python train.py --n_layer=11 --d_model=384 --n_experts=48 --experts_per_token=3 --d_expert=96 --d_shared_expert=256 --activation="relu" --moe_layers=[0, 1, 2, 3, 4, 5, 6, 7, 8, 9, 10] --router_score="sigmoid" --normalize_top_k=true --routed_scale=1.0 --balance_loss=0.000581 --balance_bias=true --shared_expert_gate=true --init_std_router=0.0359 --lr_router=0.000671 --n_head=4 --n_kv_head=1 --head_dim=96 --vocab_size=20728 --norm="rmsnorm" --norm_place="pre" --norm_eps=1e-05 --positions="rope" --rope_base=68100.0 --rope_fraction=0.75 --qk_norm=true --attn_scale=0.102 --tie_embeddings=false --parallel_block=false --init="uniform" --init_std_qkv=0.0307 --init_std_o=0.0 --init_std_up=0.0307 --init_std_down=0.0 --optimizer="muon_variant" --lr=0.0146 --lr_mult_o=0.951 --beta1=0.95 --lr_head=0.0039 --warmup_steps=50 --schedule="wsd" --decay_fraction=0.75 --decay_shape="sqrt" --final_lr_fraction=0.0 --batch_tokens=[65536, 131072, 196608] --seq_len=1024 --doc_mask=false --z_loss=0.0001 --train_tokens=1172000000 --steps=9369 --dataset="wikipedia_en"
Below are experts of layer 8 (counted from 0) of a mixture-of-experts language model. Rows are named router (the router's row for the expert), up (a neuron's input weights, with its number) and show model dimensions 320-383. Each number is 500 + 25 x the weight over its row's rms, rounded and kept within 0 to 999. Numbers have three digits each.
Before each expert's rows: "mostly gets" lists some tokens that are sent to it at least half of the time. This comes from a sample of Wikipedia text that the model never trained on.

# expert 36
mostly gets: " can be", "| ", "| No.", "| Year", "| Party", "Species of"
router:508431523505507479519482457514443512472477523484503508493489512490543497469507477519495517479510494522520486478498523502536462468547505497464503505526512502487516475510521485466518461464486503
up0:511489519508520539494517527491511489487458530501538505456516489529495513438552509489474510486530531522492522467527471452506509447495494488490493521455492544483490526517473544484523490502471497
up1:495453500506515504505569543469428519480498516497485505491501486455564499475481513492510456507541458557504519515483506523458459486523479456486530543523519508494489523522514519475480481500510519
up2:480489528501516511509511541487492494514513481477440518565467514496491487532500491541459452512483524495540499512509509505454509492548516492500499495497540490505488545507517495451503463527514544
up3:518521505487514499483522506503497499508497497502463513508478510441476461504471522553497546536523492517525522478552521499508500483468469485478455473463527475500499468528529489494504449521496460
up4:508510503492508518529517514520515477505472483455488551513463482485527474535507511502505475530488512488493512458502504509562561509489494509496496487539516520516446492493514497501514474527511516
up5:536491488492503531567497474537483478523485508468498551485468524517490499521472497501423508459526501509485474514531511498539492458512521492479505519498535474517543481511489454491506469488540465
up6:469465540457528479498513440530502482522495530417493499495465464472492482523528505516519553535490467502509491522522509522557468513529525492485491483518514485458492512515487491470470517492525526
up7:504524478520482454483490508499498500497491510465467529504498491511487463487495478472492505474467512531509518497523514506541499517495478509509463487499500503461508528542504531559484465495480477
up8:525515518511500543527480461495475494518485519467512477532520511551504484485496503486513485513495514511471484517530484516495521497514516532538518475520483537581527510476519508461489514533531520
up9:493486515484491494494471500535476494561510484477492523506496521489477536504479540511472498523515536504511515463483510493485491494507497530518499443482502523482507513501493429463526523499465479
up10:522526520541505539490509493500498474497507504476445490497517516538470496539505504479536470541468533519508495531483476531459456538459488511528501533515544486537498501484535541517503464482497471
up11:488473499519492499540524507487523507520493520498503499479536526529510482500479531494525443441516518492536552487480512501488523434503484476498525494478518481534498536522462489475516492503482555
up12:510522501515497464486498508497487518517515487485498526452553464504482490524536494540488537503514479512459467554501500441456522533493485490479512490478491530535526477517476445517468507505487517
up13:517518480483492479499477566497520502510493505539469517500513476525519531515488482485549511518492512509491484506504484517519490478469507506472557490430483480516485487500523478535503493533490496
up14:487491512534447559558481468466495495489475487457491475528482530537513540522532487550503489520513518554481539533487505485485467508477504548495504517504510489485556527519555476496502479487501490
up15:487470550503524514453530528497502509519501484505503491498544450529495470471558475505463497489460517506526505438497533500517499494529521496488521536508496491508510489480478504514527486468484510
up16:528485488489489510536479480489525503499507541526530482544497492469521483468499489525507489466517487489476476498525485503530495449506524506469505529476491497500486520533485489451505476514515504
up17:475498503526536509502476542538467511510497504475478503490527482523515532492486504493482490512486442512484502511495500543476502461488550513477496479468491481513498508498450524470485493514485518
up18:507496515465485486490484489528484500508534484495529487465539470529479473517476447550525451507505482494490467496444512507438507455507461531535470480431501469527539520452520527498530471495548542
up19:500522539476542504495515499484470457485481519513509538515529478464477537527525521477510522496509524452495518514522474495556495510539451509474503508488478503570519550498499553475526524502483529
up20:535538483504493533492486506490441453476498507495474486517513515476510505498502458508535499468510540518536476510475518506498514448464469523532507532495492511515505505488509505536480495524482500
up21:481551536513541488539531469526482477503457543513496466499544469489517553527491491478513514537489524479480495481490459519557519538483484524490504540505476508484502506495491511518458518509508535
up22:515517530496483518522529485493484511509464465477484472473500468475497487489514493490469468472477446488537510481480494481496544507536489428517484478477502501538529494505469460522504494473497513

# expert 35
mostly gets: " him", " children", " activities", " performances", " roles", " problems"
router:510475571460500524571508516523514484492520503537561450540465496477540467515563499534530541505507526505538483504500509526495502543499532491518486530503521448486512463470519506485505461464509506
up0:485526513512531469516500492463501524505462495475457459529485495474542479486494505494505515516420500469477516450473492520499447539492540506514515516540524489502505470516493496515455510551499536
up1:478517519517510529532465558503519508477527442510513494486484508486520500475504468458477559539512526490474537531530560505512452501495522541538472498522496558479502453441473518500522468503481519
up2:525498475521533505507511543498429532520480522477503459522523497486512491490493486487503473504488515432527496482511493515512482514528514487528507529518477529482488531503478509530475474515466517
up3:561435536510515528559513511559444504507513456518505488470523492486480500468539485466521540524495489504495486490542518495492475527511516452503526491477509457505497475490484491513501462520493490
up4:494471526512484485512513513514453513547475495480466510503513503512479514531475508509469500492528494482503533523514503491480466504531448506439536526515514526495464474537472542503500527520509493
up5:480491537488500536530502462520459512500495504510529500501518495474513521493492493520504623518505481484466481464531527466512541467520496500509547492494486493478508503470553438476497469545505502
up6:489470436495499493544507487500528485493547513486512489509507501496469502498487524521494466512532488472503493514501525497441492505475490461480496487485539458525505494487552530512458496476483484
up7:496463515477494483518511485508482519517525552504512496484506475469472506448485504492505445512525475536500494476492489504481452521522527515503560516501449505509515483494468474414532500486472490
up8:522504571487465475507548523520515501525502518511540479479499502522534491514507469483484543503509492485497483524505499504492495513503499422493494455567478480505511486474508536508518491519462484
up9:519509562527505511486487532499478505499490519500510481523475480520475478518516452503473511507535488487490508514473543486473496482429506511489522491503506489531505469484472493469516481511514493
up10:526530514476511533472515532483516508488497523523497479501480578511517461520522479517513469489514485503523492501493477536493465526490498464488465533501530517512530543517495501523523493483514502
up11:533478518419536482536472521466508491453532539495462448516487525524528479500504500560510487502534486486470481490478517506481520492497528521538508466517497481525469500486507468486475540532479530
up12:506502537465501476516500502573529491478465488473533496528526474484468480488518536450472528499483428486502504494483529499483478508515475499526523520510501529536483467494474520513514431483510493
up13:505468496483489531488470487510501503505474526470491537548490514499524488570501462528498505441487451491486508497511505485563518550515522511504538510514514455473502458488480520494548463542510503
up14:516467469501494488519476469504502508501537507484532469523472455484504470515513452490526446498502509508485531515523509475480472520488520516472494475508527495500515450510550512522511439474540495
up15:488515471501503448483508532483483553502502498467524533508524484490522547574498460527481485501504505509490499466493524499521503491476538548516506521479530502508472487509492489456531492464446487
up16:499500521484555469541442523493502527503543482528500456521517481475518469504501503531451499523500496481502508520509515498525447515489509506521518482573485468503482492517522487497468496543477499
up17:504486533513499570520488497506491511532481550535474500457503469509499466531474535485494470479492501500500496550497545505502480532505495469547518499495488469470497489552503536451431486511512542
up18:470501464477521524490534537526481510475496490520515486502527497515504532523510501460476535506504566519517528486477542490527507468514521520492501500475514544525496503491480553479490451447492500
up19:501447514499500500554510488500479477493480511484488525521475550495478508506564561557477488504465528508530520552553539509485514531464499526457516499512508485506479487493465489534513513495488575
up20:507508512482509503480516503452487523498478517516513500514537548516504506514536518533523531508497526512475517488499554534539496497506502480498543486501511480586523505514530486475499549524530495
up21:505459540513515478539522493500511497534479456505488486514461483468492521500516484469523520506491468457501445541511508548474516487478488512485522510519509435503456417473510536465533508463514500
up22:524512505541501427516504487472477488497524480530506471511521517492525485492498544480517471489501527483479489492455478492540477456516531517535502524541518520469520475481506457484492519477494509

# expert 29
mostly gets: " McC", " Wilson", " Jackson", " Smith", " Brown", " Wood"
router:479503514527517531475506517511516479513515492481508509514482486487526515534461502478557502534530499499525437504488524544495510445490503444499457528459544468489499487465509497505499501504512538
up0:531482532513505522458517474546462465509461486469504519502488500502511537520539482543509485523504513488485490496510557508507507516472543504505543539479507500483487508475517490501449455519498515
up1:475454533512526489516470518496516491483530536513467515493488462480508508496485498509456489509542518505496490521478530492491573535500462485512493554531519475504520476491525476502516486523489484
up2:495502537514524473458495477547537511515495510492476504512468506499488500461505524442487508465458474547485517517499447488503494502465498487484495530536518520485432477504459487492507486513509539
up3:471446505486530489513509498463595524483478495460528504475513523478441480501460504490490497531516496468485514560517548449491490510497470518505469509498518513490502501523486481506474517503479477
up4:517509492482440491509500519464490482440481510487484523548461511483461491544464515514510491555473473537481477510516472500428473467478475480490514541521505478488496487516488492536488453515499513
up5:542554508490492496507483504513497482446491513495494532457499545468538517485482488533522502478479509488524575511482506551473559512525486495490504463515550534471437533500525439483455539533483472
up6:516474497473521497450524515510479470530490522487492501526508473497472514491489481508519532468498497503501506496474475541494524514479467470520465523482548447496503484496522490571491498511513470
up7:513524567523500500463508552556523522478469515477434527540518474525498522535520454502454508487531470477482512512469509502529527484491458539489479540482504509549531510545484484499515468497496538
up8:448551522554577524496475562500548505513539500538519498494523519493524507532502481510495507550489475510523518496501528506491466497521490534508498480507516494451523511511533493486490507488568477
up9:480490513496485462521443464507505471479492536492519527483471548504448461508469492457459501452463503504542470479509500505492493521492479519520497518486502451492535479451527482468542498461487482
up10:554473490511492530523454451509466504529476467513474508459515529475499490513501465512523502506484524517488500492500565514498506507520506501484461506494520472478483512487458491486465465492449470
up11:462471503484501516524523499460487478528439487495480536510508533520519530510502492480523503502509490486481500541506503504498513499491519530539453510515495483485490505478512496496461470529481487
up12:431524509513528536479493485534507560505494519490504508490530494521439503483535463491501506495534499469503501550543487520498443495481497461459526528504485464497544495507529490516529547494513512
up13:508495557499496510483507462493485508493506475499492493484490492513533499499481531440512506492485508526496495495477496508462462496495517496502508546504526512484491509489541518521529526483499479
up14:486497541498482476499538537549456503523516505510466499493458477489513517527490493499487478490494494516516537454523511484482481513515500502521502460497500454486473529492539499444481493477485498
up15:512509497528481490538519435516510560566502529461513506465490533490474532500525506505499521565513533514545491525461503475518523484478466535529526489506450487470561530482508462487491481483492517
up16:514528528490502521523517508532506523549491524514471544503495528495511502492508593499470475468497526514492510540512479495538489507458502463543500469512497532488546515463528558524488529505499458
up17:498464507477463541471489465517531488512526490499545532477511464506529541484476516537501553516545470509477508516440537503519494521458508491502439501506489470497581548451486525471503500506486496
up18:467479504512493552518463512495457500481515495474492512539489512493510467540500517500467483497545495501476449521456471584511539491503458482501491485487476450531556506519511490482492489491467481
up19:513492517495543500470449532492510477461544510514501509474515506516489516540470533526473471505514477497480479489533512538476505550459483479519462501510509471517503493501499526485512537496478505
up20:477511500498516527510487520512503541525496551475523494518455490495515521466474456536506540476519489516502531519489475525499507520490461535511482471505520494505504499462529470510524485564531513
up21:519498465496502524482495494466493511480462491483507537531510511454525482507487504482463489506516496513480485498539525477512514510452494526515498479530534455508502517521532541523517521485542620
up22:463494454454484517469469486567484514443555551485535482495479531502511493511507470511524489459484543538535502515486458529485501488478518482522512531506533464491520534486510427533471515513531516

# expert 30
mostly gets: " an", " In", " on", " in", " under", " An"
router:461509522509478482504532529497499509496512509490501512487474468487535539497460512498480494512523515476489465517499487530516497479531532486520473476506512469515490516557540480481525449515560540
up0:488489498460445472475537516530527529485508509524462529509453497491488538549479465504494474490497464507489487513518496546506480489485519455511498584508502488464527485524488512478516520477493527
up1:491476496527485511516490523531473507477485489531476524517506476520526505528481504481485524546523525494526520511495528507538502493485536488464486516525503539586495534560545523483488483495492487
up2:521472536530429471525504489511507527524491547524486489507440509499483461481524493491483537508531468530509472525493532503509511521534510528528478475500545496503521486524501529494484488482488516
up3:559489479548477492471492496559511510546542509509483482492460514452517523484506511460514537482496456507535468495518522479491504506520465486516494468497498496492492496507500464541492492528494518
up4:514520437513513482438488520465481546501504531463472488452456466505533515498517522523488465476509523495492521510520463509502511471485506527500493517481515484474523488525500499459538524473500511
up5:442503501485547515501473536565510570496583541475505496518566496496488499494518464479532486468483510486486503493492474515501532491498543491503485498519493519465507523461536507480512480527495530
up6:497501538506502492539503501520487533552524496523531498475482465545507529475505466486494488504499450527508509490484471524499482491493519470501467469466445501533507515538527474497519545535502529
up7:525513447523562530505500499433502474507504517518539489495453509474479515471514446517483479492535492453531536487437518522524504500493488487504489495523506462491505517532531540515493530494490502
up8:496516494471500468481487491501504454470496483538453480469493539457491541491527490477505517461497518465489530513497468486511445534491491500512466521508487509520502548575529507509484523511542523
up9:507504540496503510477546468509506513487502537539517476473486395544520497544483496550526509517501495509469471521510511532498435504498515505508469499520530513481507504524499521496456475510490475
up10:496455509490508491499481533504492501485542458524508498507501491519529470528453476488492492467485482524518485487465476511505489527524506550553483463501499513500519482464513489485525505490456535
up11:463524507484552496485506483513464496488515498489525547475492516511480478492487484498445471442524464446519498504480482493524459552513488491518451499513475469518514544477484483483468502498528506
up12:497453482523550522468565483549535547511523473496464480530486489464488489495456495511503485531491489457496491552487475502506471474488519508478487460541491469467485521514487489500480466527480503
up13:483456536485480442490562497529482523526497469461487508498485532531499496539489479464461479509491494501524534505490495515469574514485514528508477482488470509494471504532525484491494455572536517
up14:480513495533537531511468481493514476504521477497523472491488496510529481495500511537488513482467461514465456487497515499485485510526492463511528479489496465494511502508558484472490476535479501
up15:504497487498488492485513484509556521489540451534475530539515464503556463503455493483484439464512524534539515479498525501497531538426538474502495523480509539547466493495527523514510500507487539
up16:490464482502532525453504504524483490479537475470481504485470503472531528473506513565484502503520502520515438488496535510553481427474489502534471489462518512522505504513485514512511470463499507
up17:501518483494504548531510489481477455484504513503477490520544492535510524521463546468494512496518476526497539531491486497526498495486474501499483461509513502511537530521494503473503480480483519
up18:477472492453524493549501482509542486484507474492527480527502501494454488534466471495483449544506482510456485569508515502496508539503503501500481506517491489469556525518483522547496514501499510
up19:536498519503503483474485517502504496488515498485531502557491500474471503496488488442461475469469491484536527540475519529503490502504486507499522514538465491508470480498503512417492485486523517
up20:518493506474460502491502550468532495497518478502529523504464493493549517503497498495489486487512487514510545490518493494476468501501480476526495495511486512536520474510528507519505505473470511
up21:505502492500538491496510487555519449447507461517510466505452475478471512539512493462485530504488453537487489499496489505513468511530513529493489455510459515561501488502511440487453520516535517
up22:493492434525490507529483520469486505490502499508479474570512479509476498527481491495470485514563482527498482487482508527486507497508477523507511505462510502504510494510482521522582494500490477

# expert 31
mostly gets: " R", " r", " | R", ", R", " (R", "; R"
router:523514510481500520498513512504498484500533500521504460496474469477512481504484492541482496531513504538564491492491538490534467515457520484507510465510507444470495478530523470466509520485467506
up0:517511501476483482494502499561480501494504495504525509528448466520449452443524493521475497501529514462510508483497473534537486503431490468517480490549500509535507484483496456482503505454465475
up1:488471530490500519502548513513484505491495486502498525510513488527471505481496476511487526522517488476454493472486491520483514469458478492492515475459514530513516491519465523483537490489524500
up2:515456547488483505499513444508479513475480467469517549423499492496555519484494538531488498553508489467484460540502500529485466496524509477507470505507476516552512496457481525512498504480483525
up3:524525513490479485523501492489501501508552520563538512490476475508513480480486545483483500501542506507502506555515535455506514504501504496504497511504503468509498505480518471480502467466473488
up4:515515544500526500497480493519511494525538528516544510528477496506479486480510517490471507519521472487492517500496486505557504476468527495459482500525466486470521482511542501444514499502475493
up5:490500543440501516520502505528486483464505491504542523478478458483510484482493496534494489476520478495540468505492470510518514507437484472542503484512486481534527502523480455456523428492443525
up6:514504464489495507509471496505455497468498501562523480472478529490506496535517491547516489553542526492481469535491501518585506477538488517492516562473511444468510489528537497462507438483494485
up7:520485506506524469521502491523499535495467517460441470496549518513496453495498474538410507458525529513544491488519511497504508491514474519484513464499576503505491481508532503526492469490505498
up8:518518466550532536462494464527467494528502491472499500526507480447499556508448480523500504526524472493543489499473448495484470485478498443490488515500527521498513507465469506498514507528454488
up9:537509505561496482528527495544459542476547515528521515498489483511494474501522504490511507518470511520572486529494551474461525529508566484463480545537492497487504493494501504464462487490513522
up10:527486563508551539508504476480486495511492500494479470504487566485490489464499527502499426546516459506472521506540495510519478473546497501522492551481502474481516496471509524507499516516436492
up11:557467509533466543446502487501512498498499507510500530494442462497557506497492499552500540523510534490495512552491505498482495497497493533500506548497546505470496512512488520504521465505481510
up12:489496510478519528511503453494485505505526455504498506456474489497482498514444502539512487481500554516514498534549499513507504508478495495466530567526465486468510493489502504522533490510503507
up13:477453529515508538506468504509487521491512520503485544514466465523481484476457501496505466506530508486530478483507496538492489453569482503500505507498466510475476541477513491521472477485477503
up14:525524495507481539496540468514479511466476514510516490430520523520474543547499496523507517508531487496504494527487519546470497497474531505522498503518476501504481464495503496509481452504452520
up15:469458518494504509513478472532474469466509466507482527529463482478472458538541504489503504506532470468507473505484490508515501508499506448483484494518459479504533522493499465457491477498432500
up16:510496479547503489489483506485498497512481555535506507476478483463516505495455520508450482494463489548512477562476508431523491533491497505474498552471515489503500521557503480508512473496548523
up17:496513510509555452504515522510518485517526497499471473493486515460523511479541498473477467494547538467485515525468510499488434511465503513512483517470507487507530529541487516516494511510489498
up18:522465506493507487477521496495536497489512501484528481485488478483549476511520464552511495501558493477496463520469499513531493462492521484504474466503528541462534481560515479497506468506516483
up19:475515495456515486502511512475496499502501529482547502485496498485499485480496444516470544533490474487507507476548500539457483549529418518467518499489487489484534519527510532459493477486496476
up20:512499473541505484483508454496472502516532482510483486484502499508498459466507505513482487465494498482503560487475497510471502480486548475492529488516499558471515505497513545472503519474495501
up21:495496528497530516503475457555465505466507491461486493502513520504513511497506422531446528490510497535489539511423548523488537537507515527528535493492497506520515512460513515451462516475495508
up22:518486515494468521535501498517532496476500495475539464497414518530484531510462520490473485507459479511533542534488536480450481479523493519515491519482530518546482516543485486485493525450477509

# expert 47
mostly gets: " g", " (C", " (P", " (G", " the p", ", p"
router:513479506531499473544535501480525492534520522555460485519510505459556494484532486542489484471517493497561477469488528508510536523510494488518499451479534480541454493496476508477530468465489486
up0:499488532538524502470516523503518500503471474536510535525506493479487486483490494491533449502461510474474463481470486516418492498522499548495477463507547505459473554506534510515529507486458461
up1:545499477492510479525478532449476473531485500550469504520438517485500482488516515504489503525505512485499488544460533471530488490486500485494463520415516511455533504512510507494531501519496528
up2:480505536517514554522521497498494489484496501496485543481479498499546470501475524523471474499533516539528491529496489464515461510494519467523482487522516498500505518527454502471527531483511526
up3:471519499472470504524459485563460518485520513501508467498526514519518475505473471455536519511506531487519513471469516546529497513494560524520461511496500471503497510514533496500507511509498514
up4:509533533491499513505527513477505515517519468453500545494494516515485503501498511499474480513490488473542491485502532509498466493525518473476512491492497443491515441539518510523536536533451534
up5:488502494512528441497504488495509470481511489506523490501458499508573502490484444482491493527501504461490473504469505521524487474531553470506483515496505525488559530513490563510510515489506527
up6:516483512515482504491474468475492488511462494522451470494569516473521522480492501518415476503528515507489490458509544539535529517487473513494493502499548510504476504530507553504518469479495471
up7:532475502557449485514470508452486532482485509518508512483485522514436525481527561486513485481497477520502500516518465529501473515498503484554471541494518471492494487455488500516517450507497511
up8:495505530506523520524489499510466467491532552456467527502447507512486512488549477522519479477510501498549489546483493483517496520518522542503510473498485505496494557549512476529499497497454530
up9:530503505505494493507505475527514500513511514492527501445491480481486488487557516532496493501510545508508521485451485545513527482498482515496526584491489417517511455501513498507490448471489495
up10:499527484526468517528498480481492527497551523510502509491555534537507535504486497484532512458484466506492492441489486546489538532499496507485462534512453481509472510556542520501528474522532495
up11:494456517471506499519437548504479464498535540539518495459515498483487495530504489506509512477477491486490488511493514476504470515490482533527481473481500480485524520541528494484501494513496477
up12:497543474535457555510506509491483485524502494458517472484505525509500516512437509511497467536498488503458486481544492511528481478495493488524480522512510518501523487510511498542494516575464505
up13:545496496489530513531537534512525504470516506478471513489515472536520509486485489490506503508509526512498476496524523507533509493493488495487480482528552533541501490525501497514527515483461491
up14:484549521522466491505504519529502501542528528546448515508479462485505531436504502525478521475501469493521513511512559573459476540481531499517524502521453459525491516486524478516452504503518530
up15:483485481482527531478492511508499525455488540537503513468500492496487463469499492514469459529462493455496517451498546467482501500503522508513493486519516494500513453501502528524509514473555518
up16:490502537435533510495474467501527530510517472478521510499506454525511494546546547489508503502501482541533483540504503508486544503538486491463515508488514440526509491487481517475490500548491542
up17:525491483520504487500457498530498476479496504519481567533482498490503483494506520486492507496492472512524497461501533517511522509523526445502505498505513498496534494491491510503536517472533517
up18:479477493476487520475513471503498503492509507513522565471505467481509467522483527508514515523507554519450481480481545472540533516543500505493470519508528468542511548550545460506538488502545491
up19:507562484490537493454529507449476496497526499502507471494490527485506497489487534484488478531513485490481524500470528547540528500484502515522502486461506486522567527493516495501549484542531528
up20:495488511473509515486562488516519528451508527516479505493470503501491497509481474507480516437504484486478510508510521553499430494537487451526467488470514515509492477534506528488495474513531522
up21:503505506486505471510474512530487516479529477500521505500512500517507428485481500502476530532521526518505503494480533479539507489505497453516505464479488503518468524516492472522505494471556508
up22:549503522498485549513511492513509503473494511544450496479527499502480493480502472524494482488537469476502483533512501497493531533507489508516530482505512549492506490538523534517481501491488535

# expert 11
mostly gets: ", which", ", but", " was", " were", " would", " who"
router:541477519460507494537504495493504496518546494540524494542459473493523506457540479501513531535507483492508463513474485472529490469544501440523471508536488459467483482471541445483463499462488487
up0:478488475497515516525536525520487515519498439476499486480502510511505497537503491495457496518496505459462514479508516539532479502467507495509523466496502548497487519488514497525492463493503469
up1:518474515522523504521541490535489535490538473527563481528477549505532521514517481510481506519483508485519503473498520481491537526499518497494513472472529510496490467521517432490498516538512483
up2:487540519485502484550512525542497503490521489496512510477526456519498535500533505467444528481448525493477495451478476508543512478488563513487505487525487444499475495458429534462489502491505504
up3:500449530452526498491552521496507501527514448547494503504450479476491489503526488514516475540501511528500522497490506498492509478519500501423509498519463462494486512508525491497482507513528515
up4:496539480463513508521484544453504537521488454490521540502478471520509495532505484493492468505519502458453508451499492491504555440511531477538494533463495502507505512490495491492493535502470476
up5:491459524486505525488528500527520485498489496485481487484472508511500516468498487469503499499428502515509463497497541516521499510474512536517501514495523448472520513478511469505476510489500487
up6:527484509517483484547523494481495486485485501528509470483446529493487507498478448511490528511511502492488488494522506499476492494506497485462464495499505477463472510507535513493463508540454504
up7:495491492493498466489485497506464490471484486516480499494501500499532486479453490435543485503482511505497452525483510511582460515511536506531486511505530494462541484507494514488538478509541489
up8:510447502524485507473484514509511489558514536476535517531493500503533489502497485513510463509501510469525469481460503505516489537458482450581525534505504479502482505508520502506449500459483470
up9:496473475504504497504492493502453503541554502496487484511515493524479528585518510510528479497504491533482489504522486452523526504529501459491466518507503455471531520475471466449490441511530490
up10:473491481532494447502508487517516462536487505525443508486477511490469530532507503504522527507482510512511502517497487505495496461464506492531433483481541474504548524467492530466533490521511477
up11:517468515522516498512569448539474513486512518532468522505504522496510502493442519503467466496477499497488503535522476440476502492546512512496536523513484514534494490506516484484501532559514502
up12:488463519464518506541530504496481461459537522542473472505464478519473475511515512472488495473512538538505476503509486494508513471549566535489501485510476442527519487484490474497510547492500497
up13:501510541489467522504452492513494480454495519515510452459480449474515473490512502483484520509496478494487524525483544560529474493494488475496489485509519524565489478456484458514464471509519516
up14:550547520542506487515427506515441487498506497462479512496518499530516473488463526500483546523497508540505482535489476532490493515520533529523524511536493499536479495486476518515477495529517499
up15:471533495508463496500512483491446501481447506505509476479496483517543521501489505519455477495533490517461482507495487486511478485487522472504496505514518572521497516506477506474478494505492518
up16:487462526507492509528526487473464563541542466472460491529482465482536478490517505474473489523493490473517496536456505494495502575521506510508519512517500481528482476502467509461489476501487506
up17:478494490473493492496521537508530476466426488536523504532550509543468506475546487466519538504536494505472478567518487482540524498478463487474486502541494551492486523471486515527511496513492497
up18:502467480501522512510481517505479502462497516503487499499527537506465468496460509506522462516500475501536532475487535457507515502522505507501425535515471461551486508491499520508519457516494536
up19:492555478512513496493521515527492480475535497527545493493494520486496485481510515483482434492492517528507491509474497517486484497483499483509476503479488522506544532511505458485470488492512485
up20:495511529494512479508493519495534441494506526528463487524513479496478478535519480497511509495477526501505468526490487504522521527513515446494471483467532497490508489487560531452489508452535492
up21:504555489520477464495495560478574471492517490518513484494457502498469516504498508499508460509528472490506510508507490529480511506469507498527512466487519517462495536498504488485507528467498478
up22:529460470511545561538511525502494534474470511529527517506509472491479486504476557536483459521506509475488530506514503506491498536514515483476529489535485536521480480485508457497484493503546474

# expert 28
mostly gets: " people", ", which", " they", "ations", " They", "ities"
router:502453529493510496558502502488512484529497481526534464537471484509479451506513465556512482502501534504493489484519517511525518538477504496507482479513508471473502486492526452470519471467479543
up0:509532525534510441509486540495472489489509509479491498518510504537494488479523510486526505457514509452538531481506539498528508514512503504464514504504526517475521478506453503503502457482488522
up1:527493516519499521529519499528523487486481547475530513517504485486517504497490498509489518521510483518448523505466514448546531464483492513543451472523517547479477526553477501524460465490517502
up2:500496501477519469507488520475512461484503533489533489510477493506466537488450456492502472530519515514517500503511504542510527517514453535456493507515536495485524492500453525499505498521490498
up3:514446484452531496547513550512499544465525569516480559484517504497475472481472481458513494491506501512485519489511494484459477505496497461510494487536511525517546497495481500459507510461508512
up4:499483496471516528525476502498485462500543516504530508510517501540512489459471438514515522514460518508482476504516464472547491475526483481482491493492530494513497504484484509489464489492503496
up5:553532518501462535507517492520511490464470527474503500528509487467491460546539494495496511460448492484422449472475538481511471503516488513475473503491466518476513514529480494500487428488497520
up6:496490510461509482533503531507485510505495515449514495494490475489454510508496507478483495490494472483499494505489532496470512502498554508500476476494505487508506511482499511503514466505482508
up7:503541495499505477507500521530473528517473526550504481505485514524466500495532475526501491480462519506509498490516489537519468483482475513503489462457511530507546510515498494498504518534471452
up8:545433548512510509547517508503493491513526529526497477530484466499466519439504476514490491510515509496502457521494465526516521564507502469545493524515507491480532506470538472507446492460497500
up9:489483520500543527490454528533490508481521492494515490508525498523516509497515494510478524488539510463487479471429504525540488497522509511519501519508443547520522509514471475479536469536507505
up10:517489476489537507496533531511487502463485565487475456493416543476469464495475534501545456496491536489464567483477504505521503482543509496524510476533493539494483498513513484537415492477467469
up11:496499571436544544478501522518509512518503486524552482474500447465520503514526493515481490470483465482429481500520505546467472521521461495518511509527498473540518445535487499486479414486468527
up12:518528503479525494508446500490534508508516520511539511508466493466525498530499502472511505534525523546518524550485492508431490481504542458521515502549495460491503516542496484525460507527484497
up13:513499540499530524540502481512475497489464514519524471514483501503505494510493478498448472494497517470461497472508490477520557518492524494558510502502503487488521515454520526460501435527503477
up14:538504505441525532451477515501546462500476483497551496500472496524530510512464500548485447468470496511486545484512521533496528505523477523533488465521532496530504498514454542461573477499455496
up15:525484456446512538495467509498494524492513520544502514463533478470488502487461481489480513496496528480542459504477512479529512483510534518509482486523499512506506473513512525450513527510533466
up16:511485483509490486535519504497491508508533541521511483538461460479463476508513528490491521524461566519484441517512467549497468512514494536526486522497484541491494505464501494511465509518515498
up17:545487530513465461502497448492482549486478481507512487487530507521513521511482465523467515525518514510506501494486491484509526509506523449511507526497501529470488493472505480480518529451492503
up18:514462520510474543501521486469532510482487514517491520470536496528526485473494522462493485515517514510494522472503508465495515526462517482509570525493517529450486487530457497509494496455474520
up19:453532564521492523561474479468444499513557527497521498544472521473533484490455421502483441501454534503493485483507531525440489537462518517543531482492504481494493491484484497522495485515480495
up20:526507531495487523517489456511516508526517488513486499493507477519535509524506472493451498529520511514480504509514475542481489494508496490493474525529521517543508491481521460476477456448521488
up21:501465502450528522537530557497496512522491516495479462560502497465458481476503496489495473486510499478464511510480502530503471490503466495478487485533473487481477488463552479463500545513472531
up22:529491505483491518489517471494483455484486527544484480567467510514534507541501498456511498536497506504515469509509450448466482506496483490543489518506532462475436528544482493483493445540504492